Below are experts of layer 6 (counted from 0) of a mixture-of-experts language model. Rows are named router (the router's row for the expert), up (a neuron's input weights, with its number) and show model dimensions 336-383. Each number is 500 + 25 x the weight over its row's rms, rounded and kept within 0 to 999. Numbers have three digits each.
After each expert's rows: "comes after" lists some tokens at least twice as common just before its tokens as in all text. This comes from a sample of Wikipedia text that the model never trained on. Tokens count by the router's weight.

# expert 18
router:504516476518524531480501553495512496535507511499484493530505484502498525488471490521530477505498486469473477478498469534478536505476505488491522
up0:526550505520535512491528445492502494503532489507534507474480478508500510473528495481512504466479563480478570475526504485472497507485495478497507
up1:493518517465499490516488469517533564491512498547522485465491520505514518480537492492517483511500494481502507491499487515517504523482501494501542
up2:484540504531493523502490520449518506528513523509438487544482501486499484437482529467490482491515491474549544530523491438519488529485488500460477
up3:509475515526499529536519511516462529497492523483508498506508516452496470454544520508542507429490482528471524463475536528508520491492491485499532
up4:514538522488530477531473514461495493497526464513524457500513535476492478484546533520547495570521495447547489431494500524469475498468510493454497
up5:495506497530503563479485532452514503507473471490490536521487526507514485465463548494449486469456486487466502517536511506501492548481527494518498
up6:507479468498506463488518500513526477482514512520510449487480510552497515455526494499509488496518533477502533493452529513561478474510489505494490
up7:480528476573520459505470524565516539490533463493511538491541465465505510487494490483510509500523468464515513514475500474499482521487534491535556
up8:500507503492504470468507510463472537496480462540531492506527484530497503490526513530487538507475499543494479496467478452507521513529543524475538
up9:488525527483515489458477504574520505483475494464538533491499495537474491541509545511510529481496498535527507482521463500493504513520507509512519
up10:456510501496518505492462478458513465489502494478495494457483505487473508507481518522506511506525567458459507492513520493522493512500489538479521
up11:526498467442470501479519490508473559498515489512487550538505491528517527457539522499479481508500458547571493506477523492515527511507533449523525
up12:517493476544510507491518483512526452491510496488483507478520495492478518490512495506510468475503519441503454542510508514547520546474497519477502
up13:509531500530527509491517500505526485509524504507459534507464457454463512485506453512479485476509517488522559500465452534497461512483499460550492
up14:509504501527528531461536509472510472566505509522465510493518486479488527556515498523449485510496480489475499512519465514475522485494498484502488
up15:526492488447466499467536509477463521464456485478455459454475479511510471535485548532510482449508458455504527508488530499505536504489463491538507
up16:492485522490522489519500488448495524452498495493524514471513493489498519483505482564475543551505508448487509498473478496478512486535556490488467
up17:468493495490491498493489534452547511495515537480510485482490502509481497469510487513530501495506451443498488469481478511507505481444512479514515
up18:502479537490514511488538504471504501497496500506492493502464524517514515528472507501511494501486479484499497495515501547548535517604477499532426
up19:504528487442519492519515490530552483519485517533503526523492500486494516479534515501510436493465516481524535472461507463485519483494482511536500
comes after: "the ", "a ", "The ", "an ", "s ", "new "

# expert 31
router:482487534505517522524496513505474477431495480520502531479443489530496517530468509560463513459510465439518475521491529499468533520481500492531482
up0:498512475517489493485543497495494504486498510505479533454484508511499536501475517534547491451502495484495500500464518483418559540494493494491509
up1:487505458483482498529482514489526495491554458513509481491523442505497477468484460470496512482469532529473479524476532494467535520522502517496466
up2:493500502494493476487467525488411513512498555486516521511482517517520507528519474494501532470479513488482525500485502456500517497464527492523487
up3:466455502519478527497546465502509491461480515544510501477510526458475488502541488506495525468532504472480501494518526497517517520495530489508491
up4:485472478501520470495536521445459507501515541495494490512558535489498498503509502498531556526483539545464507516516476509505473525481477505494496
up5:523489539484492491463548521518513494480509518482520545481490489507481579499465547518467507485554547513492507520482518510513524503496491506531482
up6:493536530502533585516539480487498517496503482471504515483471474492483494509498474524498492504493509493537546487483504508551517458524483515476501
up7:491509489502508502499468482485489526553476503516520514485530503514528475491531548472528467502499486494512479533503456462489495493487488488511527
up8:527520471460495547472497510498502509483475518550506506519474528488477516491478513524530480525529481515501477532487491526517491489512518521474524
up9:477474526467495539484601485465535544542454458516485474531516488505514471507548486513468464527495492501484523482549522481487467545490478487522501
up10:511490499508492511485499496472480512498494465465462519472497508545462534477463516518520481472498494513528490472506459472537484527465509495501486
up11:530496458485504505507496562516529516518541539543497468476515489528520471515548506506519509500476515502519494528477531493503523518488482536563502
up12:453499497487522480488552520468503523513503480521491505498479483496507542479560501494514488508471529437509493515505507477465514515482522457499474
up13:490521507502439523460499474485513483520497508550500507509493493549528489495477497531470505474496504498488492493495480537544470493523518543512478
up14:499465497508494508513508532473504519516495508504499480474506463501490528436508534507480504511505556465524525508500550497486514497455517489498458
up15:478507517506522509499481526530551535508497523484516476502487545463518509458517543497502503509513409432527473464505487460478486552484485505553543
up16:480490543485479466494510470528435505465495468542528489495550527507512519496471513511488485471523503508500512522502482505466432527493461533516497
up17:535514474502513486477513502490547521495503497522490472499456489511487505514512485483483517480494517480491524496466492522544491544505515514516521
up18:474509494543495504531506492488513496483453498452525512483577498497520477519470534517552524481523527526497523500492525462493489504522467516500496
up19:517557488489502541496479540487517512509493486486503482514474504506491540518503516527504505510472481439502518557510535466509460503474528500492499
comes after: "to ", "he ", "and ", "also ", "He ", "who "

# expert 13
router:506523470539491510473500490499523489496512508514454547497549467506523474507513491515434514497514466529527491479498502481455530503534511488517496
up2:475506509497507419480494496471495530497536494505446528561550508509506464497490482488541507528503505525521489543509465484495474479469506481477484
up3:518513474454515473528464516557516506480510492553516482448514535498525507507524495484493504454511526525493432490509533479524500516480462517534502
up4:540492518513506505511478506459456527493492530503498481493511513440522508517493509477468505481492505460519507443542506534534484484518511502459497
up5:508477517428519542534503465484544526505516491509483501477532476527490533463516541493450533478532511484503501488523510475456534527491501470452496
up6:498539466533497479475483496513463501488513511545530492493487520477495558541520464540480472481490530490473486485506544462557486494484535435497472
up7:498549527490429480487487522504462520504523555497495513485528466469489487502495503500490501492513521508507493471496521542537520506511516476476513
up8:486517470596504508525484506508518470476454496473536520530526476508445502469487508522518539506430496487485497494498517473513485505456465488467495
up9:506487525511484474527505469480475498506514511553534508519537498454506505487501510540508476480471524488465464507533454521506537485491551439488465
up10:493480512546494500485513475544515492465519489471542471531444507476487512535504519534507478507473551487531517512505434482510507473520491461514498
up11:487496483509449516533497529512461476477481508485482528507507514528496476515467531476468469533478487501503490502525494485542556486505489507493493
up12:520516520473537512504476491481452537508516481464505516495493480478516456500515469486536483474526513477556511472480515491494507517487479468486533
up13:455518503503500497503523487485527506504481479493497542499504453499495497518507466495529507520490518539552485489549513493452474478503416480466469
up14:467505532540509504456460478483511483514490513495520571520495531500547532506518490452471499492512465471546508533541512503484546512477495507469508
up15:495480508501485518519520494502509458464544491515448498494473517468513524500483506477497494508480475487505522514501453454422492484470462494505487
up16:517495478499466490519533487493514494478531522468537497514471485484494476514510517500470489442544493517533465510509497496500522490496516528566501
up17:528533443533501490496504500536497505495474538499486532476501532475500471500522524494506501478509502457463450519483534556479484454483477461499522
up18:466567509475518511479510562514513496526499465530462544498446493515515494510520462500493509511520504493511444511479491483495497507515466479491492
up19:493497486512514483485511518460480461504499536471498502523494511495483498514530469556478502511512532543574513497459455505532503510497492529503503
up20:526428490512521497497578458521507505528532507491499529481503495450469462512479481478500474496508502507525439466515459471424480506545509463511518
up21:497454481527509510508501464463499458481490459482509495485466509485500488533564472527486519522508487525545460468484477492471496458455515463533504
comes after: "a ", "the ", "with ", "of ", "in ", "is "

# expert 16
router:514482507468495549463504507535492476505471506515487511506456510511514501514502467495557485522487520488522513497529448464497503516514497463481519
up0:541505470448514481473491544541526517549481517507469508485492441478500483492489471469486471467488509509522471496512532515509557518522493451542497
up1:531513521455475549506498528508488509524497484545510476515538468518488498468474514523502504537448502478513542497511509509524508498476521491446523
up2:493490484478468513538511486504506512547536482470452505525468500517495457452493479466525487502482533497524496484551499499527506504501465503496492
up3:511507491493504536462523476479475500495424474485511541514477512499510471529494527475518488559547543549519426470474556518498496459501500467537487
up4:511469506492527491446507517511506471486524501477507497500489539505496497520493505556527477532526481489473494495492508501434497532538506495529497
up5:481490488511502519503533482517467482468525534480513548529487515474469474503533456474512483511479464548477484558516511531530529486493508465493525
up6:530477547515487508493527506524512504476502504545476532476518506489483466495500501520442486540498437470510480461518492486518544472447506457519493
up7:495506473497512522532506501486529496519512482446461523519507502484530500479492525506483490530482513525512461477481514518531480510480468510522485
up8:550483498510479514489492476442502499520516482472501482480473533493503469466494503512501479565493511477505500543469500467503521514498517542482479
up9:527480493489459523513517518525521485507499494482512533478520514494504479468512522504531484495475479487494555514494481459494497523455532472497481
up10:533474493462528535505509506514477498522535487539482567464465545494467458520470522517527482512512493479501524479521505514481544514539454510481503
up11:466507475517514528485512488485490492522528471488521578508488553496446447545473498500484500539489505496500443515498485522509539479507482495496497
up12:437469510502500469479497504530444515487508489487504489503485516493462502483530468519489491481490511509524447535500502490493518511526475498514497
up13:484505491460547492456473488525507488497546452518554468520478596497513515492517531506465513519493491527492471474467462510500495552489498468497491
up14:529477516498499500466496479470493548515496495464493534522493466525492509480503500469532492537509561485500514526514492519445560515513464445478522
up15:517466549506525522509493507518461518545493508509489547480499466511518505468491551479518503524537439458491522469512484508466500517469489480547491
up16:505493515472498528528484483509504450471513509538498529540481491497502462507513476460477507457495471470494504490506498510497495491492511505496474
up17:505488471522510475509515480504497502495513574488486484480548495505507468499498479499528547486497524502502538516466491495520521518471552467474515
up18:506518524513475469503474494540493492505497544469522499492505530501504532496510500469522516501487494542469552488461478487508503521471557465506494
up19:489504484527510519473506516512542496501507517503509514550508539522488469498510519471493513505439532509520517535537497484514544508530491480463540
comes after: "in ", ", ", "of ", "P", "de ", "at "

# expert 10
router:456535504536550494522437477514529514505502489519493503489514481507475477506496451502466514480495528472534480520535497473457508505466515529465476
up2:487522517499531512513523527526500479509487502511535501530534440491506497519535479520454531499476516530517471448519490489482529548496470487529513
up3:510481450541496503546524460504550522484478527491489531483513500493476549477517469472503491491517430521466464482492475508475453498489481510484479
up4:478514457546527540481494486477490483506516499486519510473512524484483517468505528512467558481510487479545484511472549468457541491476504461505397
up5:482507502485517509512485516500493508490469514502515484461528573543486517466508504444519443470458558500490502498527490465486500476452493482502510
up6:509500499495511503491527480488497508510498523506524520490474483448503455503486507447541494530496487484476529492478446514504468525499518516470493
up7:544495492467473486508475497504521504504507461462526499487455549471471469484479503506479519459473509488531524514480449454496516525514496519526470
up8:493493499535532481461503541491473526501525490508480517503508522521489527490480530475538509499456513486523532510464535552524514494453466482558547
up9:497478481512478508519479490536481514479525489462504491434494455472530480528495499521498543497517478489466529468496528459535511503485530563523499
up10:546470507491489469497501522524527521503470478545491512487475510531495471502532519487477482491492540479487567509502513479508508524514486516491477
up11:528496514533482515526495480487502543499471519493570495499474461500520482502481482492507512503508494462472464507494481472440470555501484500531545
up12:485551505463544489479537473506495529482542526524514514492527542485476472509510523498500523454508496495524493507535494516542485487507482554522452
up13:536472491512502495534488500508510517507536497502550535462496517480486471483554516526484503485479476490518568481481497470512436500503490515475510
up14:465541539507522484494497493506563494538498483507500582494456538548525519513512543504513488530443512506489497492506524512539525527532498520545499
up15:504535494562486510473508499472524515455516473499524545452498494525448477481529483476517462506464480523481527504470463503514469481524519495544524
up16:512527512497541539504500522515491517497504456521480520491491516484514512482458486507515536473441532481494469512532517500526496486480473498498502
up17:530522509492538462499525532475484497532521491475486455531487509509503507488476497480513457512506461472473510437496513461497489482516503486459490
up18:478521528492518503512500506497519498464555499535506497472530539456448490443522505504526491495487516518489489548524557484534452465450496533532507
up19:482505450477509469502528484448455483511510530448494490545537484500492501471525511477484503513481523538522520501498529476479517508530512479514533
up20:508488495528510454507497503495520456470496507504526546486474499499436515512506492479488463491473535450522463496486469496526493466471546498513482
up21:533505478481521496511535527502518457547466510470499503485494537506520499507538513510524487531508506522500522486520486463486519484520466453537527
comes after: "and ", "of ", "== ", "List ", "==", "-"

# expert 24
router:536486497529537491509470510512533488468499519507531482460497443491474471513462447493448508519495490517506487480489474552514492492522488509485459
up0:540441500504511499558515522474532464496471496486518501506497473456511469508472489523510499479463490546537487475511533516528497507508474464493520
up1:524499512516504495514506517512497435507505519487496500471495511441498495480503532496492450464508467488537463534526443455479498486456558467556457
up2:473505432480533465518492510498497503551485559464484554480547530484484486466437508460514500517511513472525508517527435499519481508503513511477491
up3:460493505531464536508526520459537464523537492481507500471524517490488531465461473504541504498492538518485506490523488545492471514455472489473484
up4:475493496492532517489490486511488512519458517471469526512518498492486498510484506487489499482508502474457517543505478519498501557468528496461536
up5:530509495520526493499506448493495493484538503480469560554480480466477526481490483519473472496507521516511495510534501452485510501476555495497518
up6:512480446497503539477513504465507488458520498469513509508500497465495489476514468517537474467465459517484468477511460492538520489481542520522528
up7:485520521464536515489475532491435508517512471466506537463576484527528530503504505459496478469477537474463532506449481443496472517505516484502505
up8:517506483483465518455505520502502489474508514477445453524498500502476478418447537501476503463455498463513471525496522480488495482513502412521514
up9:519515457480506469472501505496496501504499484489508491531476533496498525541491543556484499502462487505468499469467518468505475518509525520505457
up10:543534523531527473512497492531482505468516494454510470443529519465489472485513520476476459472497511443472526505507564546499498527494495487467505
up11:517444529508466488503476495507517535515511502465462514508524498498510521503488553444483466532519545459530512466466513529554537485460511490504496
up12:490509454476504508457492463483528511448542486509481526522525520474484494493483529539517548474488482510472529552483514501501505513536542490472485
up13:492484502486508527499498528550492489492523510477542482471472490479513516476475506454494456475500477514525466466520462507517482437500487487539461
up14:470497475492502489472511528504491566509500476513484474511519530481505507496501506522491524553501536533496492517505504464501512490509499512493482
up15:511516516488537446541497534490516535521500508510500535503496465510514463472534512493490497474492497473495495476487542514495471505503529494506523
up16:522526495481503467527514483497506509518427516484531534516498512520478493499463492462472517558492474542516432527511449496501486479553495502487496
up17:465508476503463488515505459524516512500541476500524517536492500506490519512476481556470508486493519512514517444510536501498481529508471542474517
up18:459453500510490504497469511559512516521570512500448495492503498517497513459489500520479489497514517554448517482508530512514531521534508492497459
up19:496528517503496476476496485500504505522497528503528431489501469518496473460540474488460528502453497486520508516552491481473539514498527517514446
comes after: "was ", "is ", "were ", "be ", "been ", "are "

# expert 21
router:516530523453528498491499506516475501514504527511526480498520536522507494495484529446513471533506442519456549474494533548524469519529538505496489
up2:525473472488499519452499498469524505486494501510479531505508493532483496493514506525511489497504484508514510527546486470510521475492470493478505
up3:507509491514505463502526460519506523480533513513486539482509526536507513545529539450467541476515546531496546471483505497503478504468476519502528
up4:487520509506479537497502541477515506523501553463489526506500480488493478535514516504495484504494494510459497481519546527521472487453460513507499
up5:436481472518502503475481488484477486506520508479514469512519514533488542487491502543468459497518497518509468455502535462466545455510515533508443
up6:470496520518526466467496466485502526481518478494532500471514517500511470498502463443519531497486492470538534509549489482534527552466519531485492
up7:507485485469468498470496472521486482532495493471501489477484475460518487519486534489530498504468499473546519458501432547537534456524490508480493
up8:495485481464488513468457539485507507487556501429462497471505459515516492501491510529477521538476507533483499470511500478524483453491510524563523
up9:488477494472525471522506511466490486496514462537494528482453558518473466475476504480494484483512508454493499488485495505505509550519500485458456
up10:533517497473474548540475521483469494495505497523540476437509523479508512480522547495492531500501452525483508501431524491491548503515503479514551
up11:471490479516473502535500498517497476525535517482563547507533538492503469469463484494469536527475525521500484528537496519489470500519481495526496
up12:520523528484473482488480480478510481484468535430470443473473498506546560478479515494473507492526527533472479512489529481514514465488464481518491
up13:487537542499462536507496492488553508518511515460521507503518525504527511498504499461557437539510476536487517571482482477512480482483464471493545
up14:482499526504513469482469493530499506491513515496507511518463529500525534509513456488485492521536505470510520478514568503548511517509514493502479
up15:463510467488481469467505502473488529520505502502501479489497477527511499482468519519504471529440556469489517564493543456506474490533500527457490
up16:488501482499525537496465486567491536517517461474522473470486511485512515521495530510485519481467519475496498493445486534544493457490488498498520
up17:499455509502479480486489530476475537560506493516505491502484555491464482503547511521513501496490513482469562487507491505542503551472476528462484
up18:539486525510488502518486526482498530477450544532489534493530500530491478449465492528546489520511461486480500536522437466483525477467518471463487
up19:481488477490495513513486511484522521508540483493491492464501516509482521485470466540488500527528553491487530493450541489554493504470484470491453
up20:484443480505473513479512475525530490481470513516507543488519477532483535487490496520463479458499538551494509566542510498546495469487469498512471
up21:535480507513509534484495532521572493497508482505524518547483500517531557464527524511457466506530530523515540503489524499542462520478473515505500
comes after: "as ", "was ", "He ", "is ", "It ", "he "

# expert 1
router:526492506508473504501526505500492523557481508475504461503497516485470491539496502511490497475437516531505501508520517445520477518566486509534494
up2:499514506504518463467469507444507475523469539435492504557555523484501489506534510530491487517514470533466495493443503504496529497495498485518562
up3:543506541519505466469492500444522484474514461499495508535507537535523526522486487514531534525462530546514508484494527504507540505520540464505488
up4:522473488539544587472484499466467489553498541522490516461520503540536519491507502534552483469485504492486507500505521500503511482476506518523502
up5:523483483520501478470480491492541551491484552511491483479527505537523483534495526487460505500503489489508484507507513498481496529547454504460508
up6:522501490542565479514520464459522433513520460446478515512481489477481509525503496469490525489514515480504524481508507530525534482469482470507510
up7:471525500556480529501486519485496484490462483506511472466486473445523492516498542516463484479486481473511508498495473464477517492536478455467503
up8:484487496490480464479491475480503465488539506467501534501494521513541488486507511498490462504496483486536490512469504531487490527461456447512526
up9:471522481490518455474506498469502488531505482496517541507526488496499557488497490470492467480485564497486490481489562501497496523496514487490490
up10:519476515452482481512519503505519537508465486508512514511471523468488469488516533529500514484522527470487513512490524464512532476491487517532492
up11:505496467523534525508458552510488493555500465530489474497537508532502497485504502480448526484528495502484482519518504519499461509497477460489489
up12:509501553525500490496530478477504512508488446472483501521511489526487491490499489507520512461477520504532481501485511525546505483488499473465461
up13:447489559514492450541502517492520547449482475461461498513544450525478485493514509484435497522495462502502481507464501501514491510522555469485502
up14:486466517504462473508515477500515488499521519492490534491492515508503462430524522513512502483509552519517462518518526487518509510491463500484480
up15:489484487494531433452489511519510458480530524495528525533505506506514452474459475528510476505539488505517478505459486464455481475534503493472484
up16:486484558481495481532485505523523525459471510468538513453498500529549548489525496512486498538510525527493494506465520492504556510515478448512522
up17:474493493478502491540482516517481525518501481509546501487533523475443433490457512484502527552464459528501567483480531505489511501455541509504500
up18:545483492531495562485478513473529507445487473460476549526508472525485458526496452494517468475491510476520471471499517488484491490503492513462462
up19:495498498505535475485492498535451532489460496491481526477507498493492472485514497471510492513484560541485493551486517484502543488503499502537484
up20:506480482509502502513533500510524489499468503512516511469473485553520504488551457516506514487490493492498510518495530510514539498498464497468486
up21:492506524497535468467498491469513485527512512474526488549539503509543525525448509471484495507509509480494518523534498509511521519537475463495492
comes after: "| ", "- ", ": ", ", ", "(", "; "

# expert 39
router:487522523508468517482509527488490503484526477484481481481446531442475450490515484464475505504530489554479481500501514521518497505558524471522469
up2:460491524537487544513513445510549496514547509559470530529478496502517511498505513513532565489480536497492494493533510537487529513520483508491545
up3:488502501508505510496480501542512486517493492564486486542461518497467477506478508487529490526479478517503498486506496505549497479497493468515535
up4:527515508500496521505493482511472503467495489484525512538507480517472535538515506463494549493514475512492436489520537508530513524538498477465503
up5:509461483468493487501461522573494493498528504463508448551460506503469501511496562475521474494465517493527517518466510512488498457493532482498471
up6:546479500550489485501504486511530486490533458492496465475538536493495454515453485479508489522502484488488479507527454478492539461505490517492494
up7:466523506532520484510528470497496464488506497530456482508473572502507498514473513524502522502490528456428488488502479508528490518496477514496518
up8:493526500479461498518509520526524505457512512449441484515486515492494519544526520492447519498514517500543511489448494482486508455484557518462481
up9:503533487503483495453492473470509486512564485511481513529493525480529500487499533496483505487521527506550490573524532460474500545501485476498509
up10:561519515494462502549548531489463515495485487489482483476501466514491495486474478510496486473503522498474484519470495511487482556537501487481525
up11:512528473469466419465485505512534527517498501482518532538543496490509477481505500496536473529532511516515509478435531545537511490531508502524501
up12:489497476553485500474563479491545507502504531491496508521526526483444569434524520514521502492472517506515505491434480512471484446482500486458480
up13:447523495487516522477519449504519469478512464457460519477452498475511498462483483470491516503502502515492520520498505487515511517496522511457477
up14:511504505542503510542506510535546453469488481519473509509513479520479489518502527497516520499533498512517505489502450481457526464499527477506501
up15:492498523484498469498495471470457507499529508532475484495529483483510505471531485504501469494494514502524482505490504500461504538506554512499525
up16:501468512498513507481467499510486507509504488485501533514493489468506514463554493491487484510508470460514502494489503470486491526511530495493525
up17:520513512527525515455509510500471534483521476463489513487534479522463482492550503489461483504517531541504513501486560509503497529488558486505525
up18:492530491500484509499502510531531498492577494483512570514515505477488494511539505486503517518502476475491513469496545487498528529525523488510526
up19:454490526477505532492489452514517547472523487497519473474459512494525491504519503505522472477540531484533510516512469499496510512533497468512491
up20:563469523507514489492467508520514478527539473462506473507534490520494499495536531487520491508468490538507484485513490500492499513559502493484466
up21:506493520523501494538510487476530437509474492514553498499533539498510472543482517500496486520520535551501474460509486502480492494454503514507472
comes after: "the ", "a ", "and ", "The ", "- ", "of "

# expert 4
router:514511514514482488495495529481513552505486543510485450480472514434543493531481510532488500503526522517498470479501496525491456463500475483532504
up2:506493510486506510493485485511507481506539492524507512526477516480523512496502502512517533487474496512477500474515491499480473461483495523497461
up3:489485512481498542535499492452492494506560492490497531541458503468524482505490506462518483512521479425470557458496503486488508518457486524494489
up4:491538548503504495513512508477477483535495516546474457508493468464553522494539540475512502494503492515472491495497516482462534528537544485501486
up5:504531510492503468517496533477492477474504535441534507492511508496510512472562497513524538505508511547491469504460495488534539462535480490496475
up6:503508468495505532511505484522529528488518526473452507509502474489438490502496511515507553502514454480464499542462497494499493569498510527489496
up7:532526509468464527495451502516513474490491495452455510520522506469504483471484490495470456487519481503500533505484497503527485498494504482514485
up8:503478515543520530525548459522472491488502476526489454516448514458464520480530506491513487493499516522510472449510485483504532514488484528489512
up9:502435516492544562524523533471488469493471476475506511528514456513491531473482526514484479499485460480496498540496497501518533483480488502475505
up10:475482470537434501499549462472509528522503466500522464522494519488470477473468516496481496474511558514520532526492546478492545534506548529483535
up11:487538518476499505512447541467517497513501481538506488495527534524542509483505486503504504502473513510515453504502481495526488501493465527491470
up12:527473498529523451494522467488533508511518502508518504523485514481481495513515518478527472541452516484462496522470496495474513514486499504475482
up13:479491479501501488484520541487499496517530492474515476460500530472512472479516532523504509517478501529519480535515498547459521488531513500521514
up14:490547473517479520476488530541542500500489478494508475512506523507513461509465547526512482522504489482518518501516492521487511502529483538512477
up15:508479475529488488436507518504519529519514535471464506449495530469479445467461490559487449470535537498493503447497522492512498502508551517513481
up16:503457459511466486439490491479538501486499462474488486466511531524468521536492494531509484467472442524521469515477459532455507498466514508493531
up17:508467544500507507493509485506549541509454468477503498537450512477513488452532497478471517587503491535487489486536510508509438524493464510500530
up18:487522526485487488517488496485552520523524477474495462464449489459455523516503541503495518464503507514529531520499507482468518517533504505541484
up19:512497536450509478465491526505484540525470491510503497460475481518505496507520501508536511516497506491528539482506505528466496504506494539507490
up20:499505494530482519473502531471516488515497495519469454501500531504455470498530514501543477562523534507502524522484504462507479501476508499526511
up21:491496487525520494526483516459513485441502490504469510502496464502528477493490520514512501502477510515528475527517533468473486533490480488492505
comes after: "| ", "; ", "(", ".", "201", ","

# expert 59
router:543483490515508483491519494485526477477499449524514450540473523413480485492482499488477521507514512479521497498507516497488538490506490519508521
up2:500488484531548511505561477549509474502490513526454514492502507505519486514504510498535522533456514530556504459493520522537507437478504501508519
up3:552495471473446492508516492508453486500506490466560528522508472480536497530539510544520486499497490532553525483486452521498493526506476487483509
up4:511493525485526490500528498507481480514493506521474507483460497465542504498498494500484559500461465478527481520500538494509492529481484533472460
up5:487467502580505474477501514466475488508514500489474503482539471484462552538438517482470505494487498552499500508461482524541518503507481514516499
up6:531503498487512478521500531548478507517543481479498461494489499532510482490508533535509541474509456525519485548491515494484478510502485548485468
up7:486495470473488527524529494502496528521537527485491499469485512487478491529457479520514506484500433496471490488475496491501539500499489502471520
up8:445465477526505490518521518508522478528501526453493512494512518517481539538509501516520510576479528453503577501494491545492526521476539496484512
up9:461496460510506494495528520508519574469475491522495430542492517539504494467528508519535506491522486518507523490526518491491541520484514527471492
up10:507523517526533525497513461498475513508531491534484507513512533518472522507509531472518531479505522459498548541466461508490515477519483512491458
up11:501495519502549513468515482484492472480498504496518547472445479534507479512526473542514491552498517515526478476496481500502501488447523490464520
up12:480496508523478483479486487503539523539525480536489510484505481466416501480524488509558477518521482493484525470496520476481520556505515551448535
up13:489517485490495497577526509542500484517510536495563514497492523545545481499470493498509521486485522499548500486507531496521530499488510475507479
up14:486516528487546525432471491540509500536505513504521485550474512557487503511517493499497466505510496493464486504490494526459468469510510511486477
up15:521492454519533490435524492476523498491495533490494531471530539508548539534452513521497483501489480483541422527518534500528520478499487516468470
up16:497488507491487503508523524486522529469473496519492536481480550567536484476508457489536459515505548496493471496514514489536519493497462441520505
up17:489502494499539535456503452494517479544481497441503536515459510450479497491463426494522513496477509496501507479488521568500498532474522475514485
up18:519523505531512523499493476520477495485514525526504473516489571518491495469529487496536532486470508541474452516479510497500526515559466541439491
up19:489491496531517530483497483507533529518515509466510516497518479469525515507536515497562489519520489491476490483523505517557502532507512523528486
up20:516496552534504511472503520494496522506515521494507495473482534521486465527470489530516491487554523514517494465529522489491504525491493494523516
up21:480521498551445515507522530503523496472543511493547471514475508479491481507471471520509519488522500513536503525506500464477516502465539496492524
comes after: ". ", "- ", "\"", ": ", "a ", "("

# expert 41
router:521477460500567500496504523518524464522510505498498501533536512511509514501495526487527511446512494500488478489499503513495482552453485512424486
up0:543526518535449499503468474454497484455512482493479469512478519543503485526510543524516436485528496514504514527512512496511533538516474506482431
up1:526495524549483458541501490554530451493462507503496513513519490536486534500509480486522463494528491505485542521483504485529493483520559486481522
up2:505448474492477510518545516471523508498500525461516525497500533464511507467475493511558466539510539532554467455505502481481477457513517546538533
up3:487504498493495498501553475451531505524483516481506557512499511500488530505483501438505497490514527491531457502496497525503498449486446529498502
up4:496505463520499525452531480474534578489513556514484457500468504488507508496480476495497480536528542473544512496524504464483519505458465494473474
up5:469523512544538460511446453498496537514519540536506522496492520474562545509498496483477514479430491458515496494514513479483497503511501572518470
up6:485526514489547499488497556496474500478454529474491507516505467499533492511510520498468464485487516453468502518458459462481492499482505492550473
up7:491501505539458529469495498486519530488510511497523457504482511485488503504513479466480499530543477514521484510528494487511503487467522507512525
up8:530480518507481483464537508484496545509464507487507539507477524479517514464499463496514539502508550457488494423467519459509519529505502472524492
up9:504505536486478468500503476499486454476496515497489518470490473475524507467519468530512540515498513470490512527494519543521512473463501506531513
up10:519484509528531526480474528532508499502527503501544493509518503510501528506464514498464470449497540520496508478491518498490549531521507517496533
up11:529500495484528469482494502467568518522474524524465514508479512473543509490480524460502492514498494489473501472485474526509472494496486545474546
up12:503516498480464478445489448481542501519504481461513492483484486463483505507506498496503506495493481473468481511500546523514520505467532493509491
up13:552486487479530499542523483457491539508545501473494489513482561515503502500536529464513463491478532485495496510519525458499504482484497523504494
up14:483468472514532489452512476496509454514471500488515524519518527432501517517509514507480522487506463512526505502532512519492514512516480498468525
up15:487510427538497496470529488506477482516477506519513502489482483491531516502544485493486521510491506499509482528470450494462534484489478473460482
up16:511504493513493493469478503475552485504519485502520487489515538501484490480524494510465488530527447485531505575540489489475469546483490523504491
up17:500545503512490471476495499471489476531511525514488486474469475471539521480490535504530486405530497481516505504526484510504497531548499532488489
up18:512526494498523528524535497518468494450532493507484517490508484497491462535508480514484453479507588536499516532509536541503504503505535482511505
up19:510469476479486516481521522505488526523475535489501469499509492502441490448487491488466475544475481487530513457479448467532507514495516491522480
comes after: "the ", "The ", "a ", "his ", "- ", "s "